Below are experts of layer 7 (counted from 0) of a mixture-of-experts language model. Rows are named router (the router's row for the expert), gate (a neuron's input weights, with its number), up (a neuron's input weights, with its number), down (a neuron's output weights, with its number) and show model dimensions 64-95. Each number is 50 + 10 x the weight over its row's rms, rounded and kept within 0 to 99.
After each expert's rows: "raises" lists some tokens whose logits its average output raises strongly, later layers aside; "gets" lists some tokens that make up at least twice as much of what it gets as of all text. This comes from a sample of Wikipedia text that the model never trained on. Tokens count by the router's weight.

# expert 5
router:38 36 59 33 72 53 39 40 38 37 54 61 51 73 50 49 56 29 44 47 49 50 53 55 45 56 56 43 57 38 39 43
gate0:71 36 45 55 50 63 40 33 51 51 70 36 44 59 30 55 44 52 48 51 44 43 32 37 58 63 48 33 46 62 51 55
up0:48 51 70 56 49 63 57 49 39 69 50 68 42 48 64 62 55 45 72 52 37 48 57 52 35 60 43 67 49 50 35 55
down0:54 51 57 49 46 53 42 66 64 70 49 30 82 52 38 50 40 57 45 66 59 50 55 55 62 50 49 49 60 38 59 31
gate1:52 45 38 51 41 82 60 53 52 57 39 38 48 43 57 57 56 51 47 51 72 53 43 42 43 39 56 61 59 59 64 53
up1:60 64 70 54 47 37 42 46 39 36 48 55 45 52 54 53 73 67 47 62 45 67 33 60 53 49 45 51 50 44 49 55
down1:48 59 39 39 42 54 31 51 64 48 54 34 56 35 44 42 46 26 64 41 52 68 48 71 31 43 51 61 43 41 58 66
raises: "es", "l", "al", "m", "as", "an"
gets: "-", "l", "m", " New", "or", " Wal"

# expert 20
router:46 49 54 59 43 37 50 47 36 53 40 44 48 45 55 49 55 55 60 58 48 51 53 47 61 32 46 58 45 44 45 55
gate0:39 51 29 49 31 42 43 36 50 51 46 59 55 49 36 42 63 28 60 51 63 66 38 64 53 42 48 45 42 50 33 59
up0:40 50 38 44 39 51 65 46 48 44 69 52 64 33 53 48 58 64 34 53 78 62 48 66 51 55 49 54 48 50 52 33
down0:36 64 41 41 67 46 57 58 59 47 65 52 48 56 54 47 51 45 50 58 50 51 48 51 44 47 36 59 56 49 43 48
gate1:46 66 63 41 64 40 49 43 69 40 52 31 52 51 64 55 43 29 54 63 57 45 38 29 42 57 38 36 40 69 38 67
up1:49 28 42 56 50 45 57 38 38 49 56 56 46 46 27 38 59 55 43 43 42 40 60 47 53 61 32 58 51 56 65 42
down1:59 30 71 48 42 49 46 55 45 42 54 48 46 53 42 37 38 37 42 38 46 20 45 66 29 46 63 57 56 46 40 47
raises: "-", "al", "er", " and", "ch", "ing"
gets: "a", "o", "an", "as", "in", "ia"

# expert 11
router:55 38 62 70 45 43 49 58 39 39 52 56 60 40 45 59 46 58 34 73 42 56 49 47 34 51 71 59 43 57 52 42
gate0:42 49 57 48 51 76 48 42 31 54 43 42 45 46 58 53 66 35 44 60 49 55 36 55 67 43 55 37 62 57 52 69
up0:48 52 60 55 46 64 53 48 46 47 42 44 43 50 57 61 68 50 41 66 56 59 46 50 66 30 49 37 56 42 49 55
down0:27 48 46 49 52 63 50 39 38 45 45 46 62 64 59 53 51 53 50 39 66 34 57 75 60 49 34 38 56 47 49 75
gate1:73 53 44 55 45 63 52 53 38 44 58 34 38 40 53 65 55 42 44 49 41 45 59 43 33 43 59 61 40 41 61 46
up1:47 39 56 36 26 51 31 56 48 51 66 36 41 40 62 47 50 62 52 47 46 42 50 49 21 48 48 45 30 31 51 62
down1:59 54 50 61 44 49 36 48 29 42 29 54 44 69 72 53 37 56 58 48 38 47 50 46 70 38 66 55 54 56 59 39
raises: "1", "8", "6", " |", "7", "2"
gets: " 0", " 1", " 2", " 6", " 3", " 7"

# expert 2
router:69 48 32 44 45 50 62 43 44 61 51 47 47 48 39 21 51 64 50 55 37 44 65 48 74 56 53 33 62 48 54 52
gate0:50 43 46 65 67 62 48 47 37 36 52 63 59 28 40 64 53 54 43 53 55 48 35 60 40 47 33 71 54 42 76 58
up0:44 52 72 47 49 45 56 52 71 50 45 34 42 68 49 39 40 44 65 36 43 60 54 35 72 64 66 33 39 54 27 56
down0:58 55 54 44 58 39 49 53 54 56 59 66 60 49 57 57 38 37 58 25 58 44 51 30 60 56 42 56 37 56 52 59
gate1:41 47 58 52 46 42 56 48 48 79 61 35 47 38 44 50 52 50 48 37 53 63 45 59 50 54 61 50 56 40 74 36
up1:68 18 52 46 64 40 43 72 51 44 31 69 54 47 34 52 56 60 57 54 43 52 51 53 58 47 65 59 46 40 58 46
down1:37 57 42 44 63 63 50 52 48 48 59 55 60 35 53 52 49 56 40 48 55 54 27 53 73 63 73 47 46 42 56 51
raises: "er", "al", "y", "ra", "ing", "i"
gets: " D", " p", " d", " b", " K", " c"

# expert 13
router:64 55 57 44 24 50 69 61 67 56 46 51 53 57 53 38 40 57 53 37 50 54 52 65 67 55 65 47 38 21 29 39
gate0:57 45 45 70 50 49 53 36 63 42 56 52 50 44 48 38 58 71 68 48 54 60 53 44 59 43 64 58 47 34 46 57
up0:42 59 29 43 49 39 55 56 51 55 47 50 54 52 40 49 52 41 39 53 47 47 47 50 43 57 40 50 55 57 40 52
down0:57 54 51 47 42 46 50 46 46 68 41 56 47 39 49 66 50 35 75 69 61 48 57 34 66 52 25 47 56 53 42 39
gate1:62 60 42 67 41 57 65 52 49 51 55 45 68 50 31 52 45 46 47 51 53 53 30 39 64 41 57 49 60 54 51 76
up1:50 44 57 38 49 40 52 60 32 37 49 63 42 49 52 63 61 53 48 66 54 63 44 52 53 39 41 44 53 51 74 33
down1:42 36 49 44 58 48 54 42 68 57 58 71 68 32 32 46 55 40 51 57 60 55 44 48 58 56 49 47 52 51 56 53
raises: " |", "i", " and"
gets: "r", "h", "er", "i", "s", "at"

# expert 12
router:71 64 51 56 60 50 52 48 44 64 50 64 59 43 42 62 44 64 51 70 31 56 52 55 59 38 60 58 62 57 31 56
gate0:51 48 62 59 49 50 51 65 49 43 59 53 62 27 40 50 40 64 49 49 64 56 56 41 57 40 62 50 48 42 44 47
up0:57 57 52 68 48 60 65 63 56 54 46 63 58 30 44 45 60 57 44 58 54 43 59 50 54 31 65 51 62 38 45 60
down0:34 40 38 50 42 51 53 42 48 43 51 47 53 25 47 39 61 57 62 30 55 51 40 59 77 51 39 45 56 54 43 49
gate1:54 60 67 28 51 37 67 56 41 46 54 66 56 49 59 42 38 51 38 43 40 17 61 46 63 57 54 51 52 67 45 41
up1:59 54 65 59 30 41 51 55 48 69 48 64 46 46 46 41 40 52 49 55 41 36 53 65 56 55 50 40 36 65 46 41
down1:56 59 32 36 55 48 43 46 33 51 40 43 48 39 48 51 34 41 42 62 50 65 46 47 66 45 59 49 53 39 56 47
raises: "ar", "ad", "ed", "a", "er", "il"
gets: " f", " ", " S", " H", " F", " G"

# expert 28
router:45 51 26 60 58 42 32 47 52 35 51 59 66 57 70 44 56 68 48 44 67 49 65 44 41 44 42 64 63 61 69 35
gate0:56 55 27 67 36 69 57 57 50 48 28 50 60 39 40 45 45 40 54 62 40 52 41 53 54 65 32 47 54 55 49 52
up0:47 68 13 52 41 60 55 42 41 59 49 49 61 53 42 37 37 33 51 40 42 52 50 56 48 53 40 59 55 58 35 45
down0:41 43 39 56 61 65 60 37 40 34 44 49 25 54 43 50 64 52 50 61 57 45 56 62 46 40 40 43 43 42 42 49
gate1:32 45 52 49 49 47 39 51 43 59 50 51 40 58 71 39 38 60 42 39 46 40 35 38 48 45 48 50 46 42 42 51
up1:42 34 41 48 59 52 44 52 35 56 49 44 48 57 61 36 25 67 38 44 36 40 36 44 50 41 48 53 55 58 46 42
down1:43 60 48 45 45 53 49 53 43 42 43 37 35 56 59 36 49 67 47 54 66 45 48 44 53 68 54 47 34 46 69 36
raises: "-", "=", "S", " |"
gets: "\n", "==", "===", " =", ".", " =="

# expert 4
router:66 56 32 43 55 47 61 39 51 49 41 42 42 51 65 42 54 61 63 65 42 49 50 48 42 53 55 45 65 50 59 54
gate0:70 63 46 50 57 50 36 52 38 56 42 47 49 62 74 38 67 36 49 64 45 43 46 60 60 38 39 43 43 33 47 45
up0:47 40 57 45 36 47 69 43 50 35 34 51 58 52 44 29 37 50 44 52 45 37 54 61 42 51 29 36 41 49 37 56
down0:30 42 59 39 72 49 51 50 61 49 54 47 47 53 29 62 59 61 40 50 51 55 44 49 58 39 43 46 59 51 61 34
gate1:49 24 36 42 56 63 47 40 40 60 50 58 48 53 70 55 69 33 43 49 45 51 43 41 42 62 69 31 41 54 57 50
up1:33 60 40 54 46 54 57 49 68 53 69 47 66 56 39 50 44 59 42 57 61 48 53 33 70 63 44 48 55 52 59 34
down1:41 62 52 25 49 56 61 45 58 46 49 60 41 47 36 53 45 46 54 44 54 49 61 50 36 37 55 49 52 63 57 43
raises: "l", "re", "ar", "o", "ro", "r"
gets: " P", "p", "P", " comp", " 197", "d"

# expert 30
router:52 50 45 69 43 69 40 45 42 36 58 57 63 53 51 56 61 51 29 44 49 54 41 39 58 53 62 73 50 55 64 43
gate0:71 56 28 48 35 59 58 57 58 50 62 30 38 63 64 62 64 58 49 58 44 53 55 51 50 51 57 59 57 54 52 60
up0:38 53 46 39 55 41 54 34 45 25 49 71 41 48 50 30 41 42 57 48 52 37 41 55 53 45 55 54 45 50 68 47
down0:49 63 36 48 46 57 31 46 65 72 38 44 60 40 46 44 52 53 50 42 70 49 34 48 46 39 44 43 44 36 46 36
gate1:73 50 65 57 47 43 32 52 50 59 57 59 59 48 63 42 57 37 49 50 55 41 48 53 61 54 51 26 48 58 52 46
up1:37 37 35 46 47 60 59 55 45 42 44 56 44 50 34 57 55 59 46 64 43 58 57 49 45 59 42 54 55 43 60 34
down1:62 72 35 53 57 61 30 56 54 59 50 34 69 30 61 31 59 68 35 39 43 60 52 33 62 68 59 58 66 39 45 53
raises: "-", " |", " and", ",", " in", " ("
gets: "7", "4", "1", "3", "6", "8"

# expert 25
router:24 64 51 36 37 41 46 54 45 72 57 33 38 63 41 56 44 44 29 57 55 53 46 56 52 49 50 48 49 53 47 34
gate0:69 39 38 32 56 49 45 38 49 64 66 49 50 53 42 57 57 50 45 39 53 50 61 27 58 62 38 51 38 56 49 32
up0:40 45 57 60 55 60 51 47 51 38 33 44 53 46 62 45 53 54 51 63 66 56 35 76 51 34 51 48 55 36 40 65
down0:41 49 50 30 33 56 61 45 53 53 47 58 28 50 62 39 39 49 46 57 41 52 59 49 41 48 46 56 46 52 55 59
gate1:47 54 65 48 43 48 39 51 42 37 48 49 57 69 50 54 49 49 28 48 61 59 54 45 57 41 57 55 40 57 69 60
up1:45 39 61 59 39 50 74 61 43 60 57 64 49 36 50 43 75 46 65 51 51 55 65 29 73 49 52 53 46 48 53 48
down1:46 61 50 61 36 42 52 36 51 49 54 48 35 43 41 44 70 38 59 69 46 39 45 44 59 47 51 56 55 51 57 45
raises: "r", "g", "or", " C", " D", "o"
gets: " the", "-", " The", " an", " h", "The"

# expert 22
router:53 43 44 47 61 61 44 39 47 63 47 52 48 56 52 45 49 49 51 40 50 62 52 47 37 61 39 55 59 46 39 45
gate0:46 38 47 29 54 44 37 55 57 41 39 46 46 52 42 72 52 40 55 51 59 50 48 61 35 64 60 51 47 49 49 52
up0:60 48 55 36 47 47 34 78 46 51 44 47 51 56 48 59 29 50 51 39 56 40 54 46 39 58 58 63 58 45 54 53
down0:63 40 56 63 47 55 52 60 46 52 32 35 35 71 51 49 48 50 66 49 59 63 42 50 56 34 49 49 44 43 35 55
gate1:54 40 58 75 51 59 34 41 50 62 47 39 44 26 36 52 54 32 45 47 66 43 64 42 71 51 48 70 34 73 64 48
up1:38 64 44 29 58 28 67 59 62 36 51 52 59 79 57 50 47 75 51 51 38 68 40 61 46 58 57 39 76 35 30 40
down1:53 40 61 52 52 50 48 48 55 44 61 54 50 35 46 55 64 28 42 61 59 64 33 72 31 61 36 47 58 51 40 59
raises: " and", ",", "-", " (", " |"
gets: "i", "k", "en", "z", "an", "n"

# expert 9
router:71 55 53 60 45 52 62 57 55 55 43 46 50 53 53 45 59 35 64 56 47 60 57 56 58 48 46 29 46 51 63 52
gate0:64 52 47 60 47 55 69 36 68 78 49 28 60 60 60 45 44 49 73 42 50 68 68 66 58 55 50 38 50 55 42 59
up0:56 32 34 62 53 54 51 50 40 59 58 51 53 57 44 56 45 56 54 56 50 55 36 42 56 47 61 49 32 47 57 44
down0:40 48 54 45 50 29 38 51 40 34 45 55 45 66 50 48 60 48 57 46 33 44 20 44 56 48 66 62 54 39 70 50
gate1:50 66 64 35 58 55 49 45 52 45 47 42 42 46 53 74 49 37 43 41 40 45 45 48 39 43 38 38 40 53 56 56
up1:45 36 59 53 46 70 52 47 61 55 29 43 52 64 42 59 50 47 56 51 51 53 53 56 35 53 64 35 39 42 44 60
down1:44 44 53 44 52 57 32 35 72 51 44 36 47 49 46 48 38 65 33 58 40 53 48 54 52 44 61 57 56 58 58 53
raises: "al", "a", "as", "am", "ap", "en"
gets: " re", "re", " st", " m", " ch", "or"

# expert 8
router:48 43 55 46 49 34 54 54 52 47 48 57 60 26 53 44 53 56 48 54 56 44 54 34 66 46 51 56 43 52 54 55
gate0:46 45 50 54 52 50 68 43 35 37 39 46 40 36 64 49 52 59 50 43 52 51 33 45 44 35 45 50 41 42 49 56
up0:49 52 51 64 43 48 35 56 39 54 56 44 54 48 37 34 76 51 46 48 52 53 60 56 64 56 50 50 54 54 57 51
down0:48 52 58 49 30 49 44 55 64 54 50 55 55 48 38 68 55 60 48 59 47 57 52 38 39 58 40 40 50 58 54 34
gate1:58 47 52 60 51 46 48 40 53 37 32 52 37 57 31 38 56 66 58 43 55 44 64 50 55 44 43 33 48 34 63 27
up1:63 53 38 45 46 53 57 67 62 50 62 57 52 60 61 50 42 54 52 48 46 53 40 50 47 64 60 35 60 64 61 48
down1:49 53 37 43 45 46 40 41 39 51 43 41 33 39 53 28 47 35 57 49 42 46 37 49 47 47 48 37 57 56 69 49
raises: "p", "s", "y", "t", "h", "sh"
gets: " A", " C", " ", " E", " O", "A"

# expert 0
router:61 43 30 37 55 44 44 52 54 55 37 44 48 50 39 25 50 46 52 63 52 66 38 46 38 42 56 53 32 61 71 57
gate0:53 46 49 57 41 55 41 38 26 40 54 46 59 33 55 52 42 45 45 51 66 53 50 43 40 36 32 57 52 74 55 41
up0:39 50 58 43 50 44 66 59 59 74 58 52 52 54 47 55 53 53 50 37 35 34 32 60 62 55 68 58 50 44 52 67
down0:56 45 44 47 37 52 42 65 48 77 56 60 61 49 52 57 39 50 42 40 29 62 33 43 68 62 51 42 55 49 31 32
gate1:37 36 52 50 45 45 58 60 46 40 57 43 55 67 31 37 46 62 57 49 35 44 56 65 44 43 47 52 42 45 55 42
up1:49 49 50 51 52 44 47 68 54 59 50 47 57 52 48 36 56 55 41 54 35 53 38 44 51 52 56 45 46 52 49 33
down1:64 63 61 61 38 53 57 55 52 42 49 48 24 47 65 47 70 56 40 60 50 57 59 41 34 46 58 54 44 36 63 41
raises: " in", " the", " on", " to"
gets: "ed", "ing", "ated", " up", "s", " out"

# expert 27
router:56 43 63 69 51 38 55 43 49 38 58 71 46 56 50 59 39 66 60 27 44 51 52 19 60 41 48 54 49 40 45 58
gate0:49 50 49 48 43 54 50 40 46 62 34 44 48 50 63 57 37 59 37 73 43 49 38 78 57 37 62 43 56 42 51 49
up0:68 54 53 48 50 40 54 57 43 53 41 43 41 56 54 52 25 49 31 63 43 48 29 75 50 42 53 42 50 43 53 63
down0:53 35 53 42 24 65 51 36 45 64 60 51 58 44 45 42 43 55 54 40 62 68 45 44 42 28 61 32 44 57 49 52
gate1:49 50 49 48 60 37 42 42 60 59 52 61 63 35 38 50 58 52 52 42 27 64 46 38 61 57 30 53 69 64 52 58
up1:50 62 45 29 52 39 58 54 53 41 37 45 34 54 56 36 57 52 57 56 57 48 47 52 49 59 53 47 36 57 52 54
down1:47 48 39 48 43 47 40 27 53 60 40 37 56 35 59 44 37 41 43 49 55 46 24 39 34 53 39 46 39 49 58 40
raises: "ap", "am", "ad", "en"
gets: " L", " R", " M", " N", " l", " J"

# expert 14
router:54 48 48 51 34 69 53 53 40 50 32 50 42 36 45 54 54 49 41 49 59 52 44 60 29 41 58 54 61 35 50 47
gate0:42 58 73 37 54 58 74 56 60 67 43 40 65 45 35 38 31 47 52 61 49 71 56 54 65 52 46 62 64 58 41 52
up0:55 44 31 55 57 47 33 52 25 40 54 57 34 64 72 62 57 46 50 48 48 44 48 54 51 45 64 30 35 55 48 32
down0:48 55 42 50 39 57 38 41 71 56 38 47 63 58 36 52 54 63 56 58 52 57 41 54 48 49 66 42 57 47 53 42
gate1:54 52 53 32 51 52 47 57 44 46 50 46 52 41 56 43 50 64 49 51 52 71 57 41 58 52 43 33 65 60 56 51
up1:27 37 41 64 41 53 29 42 60 26 46 37 43 50 60 40 60 57 42 53 43 41 70 25 26 39 58 30 61 58 53 42
down1:65 45 49 63 42 59 38 43 56 50 49 63 58 52 53 45 47 57 44 55 36 39 60 53 35 53 64 57 52 41 49 71
raises: "\n", " ", " S", " B", " L", " R"
gets: " |", "|", ";", " /", ":", "″N"

# expert 1
router:37 53 49 43 31 59 48 45 46 61 50 51 52 48 54 50 33 57 52 39 58 54 50 51 53 50 28 69 66 49 65 38
gate0:38 33 68 52 65 70 50 54 38 49 52 46 49 51 25 58 43 61 37 52 65 49 49 41 69 41 39 27 52 58 50 35
up0:53 35 59 54 72 69 40 46 64 32 49 48 45 52 59 68 59 58 46 46 68 52 56 41 71 47 55 46 75 60 55 57
down0:34 49 40 39 62 49 60 35 66 36 49 52 70 40 50 27 39 50 44 48 46 53 69 50 51 57 54 37 41 39 45 37
gate1:40 56 49 39 49 52 56 53 58 53 43 37 48 41 38 51 32 46 57 66 41 26 51 61 43 39 48 45 53 60 38 55
up1:61 48 38 54 57 57 56 56 67 42 61 41 52 47 27 47 42 57 41 61 53 46 51 58 59 43 58 32 53 68 47 51
down1:45 41 26 45 47 47 52 52 41 54 37 55 56 25 66 49 39 69 38 46 55 63 56 36 33 51 46 57 68 43 70 45
raises: " S", " L", " B", " F", " N"
gets: " |", ":", " ", "/", "%", ";"

# expert 7
router:49 51 46 55 61 40 59 59 39 28 53 63 46 60 41 49 59 58 54 53 35 67 52 44 40 52 59 72 42 47 56 58
gate0:63 61 21 52 52 52 69 42 70 50 36 53 55 41 52 49 48 52 60 42 48 40 64 31 42 73 53 49 43 64 39 56
up0:73 46 54 34 35 49 58 30 61 46 43 39 42 56 42 34 44 47 45 50 49 42 53 54 47 73 52 48 44 55 56 67
down0:45 52 59 41 65 60 55 35 43 51 53 36 47 32 44 47 57 57 66 53 41 36 42 60 53 48 58 26 56 49 30 39
gate1:48 56 43 36 59 52 64 53 42 42 39 37 63 34 30 46 59 56 66 40 62 59 54 57 43 44 53 49 56 44 44 68
up1:56 43 53 55 50 41 38 40 61 55 55 50 42 70 54 64 42 31 52 49 34 37 49 35 62 48 40 47 41 53 49 38
down1:44 57 68 50 60 44 56 64 49 47 63 49 49 48 60 50 37 46 54 62 47 32 64 45 66 57 44 35 44 62 30 52
raises: "\n", " A", " ("
gets: ".", " |", "s.", ")", ").", "es."

# expert 29
router:47 52 43 39 43 64 37 51 61 45 37 60 40 63 60 58 42 43 59 62 58 74 59 60 37 36 51 52 55 46 39 53
gate0:50 60 66 33 53 45 30 47 40 78 56 40 55 53 43 60 41 33 59 57 50 47 46 73 55 42 60 58 56 47 54 58
up0:55 54 41 64 55 68 65 42 53 38 34 54 58 62 41 38 73 56 50 40 46 49 62 34 35 49 45 47 51 50 64 54
down0:46 39 49 51 64 55 53 60 51 62 47 50 38 65 44 32 47 63 64 70 47 46 61 40 32 44 48 40 41 34 55 49
gate1:56 47 57 66 67 51 44 35 54 45 51 43 54 51 42 51 44 52 47 50 33 61 52 55 63 41 59 57 44 40 54 64
up1:44 57 72 53 59 60 50 33 68 46 49 32 48 54 39 58 65 44 39 44 29 55 68 48 47 48 46 50 59 44 50 46
down1:62 41 52 60 46 58 58 51 54 53 49 42 49 42 35 50 52 46 48 45 44 61 70 40 42 51 56 57 62 42 56 48
raises: " H", "-", " D", " M"
gets: " in", "el", "est", "and", "|", " B"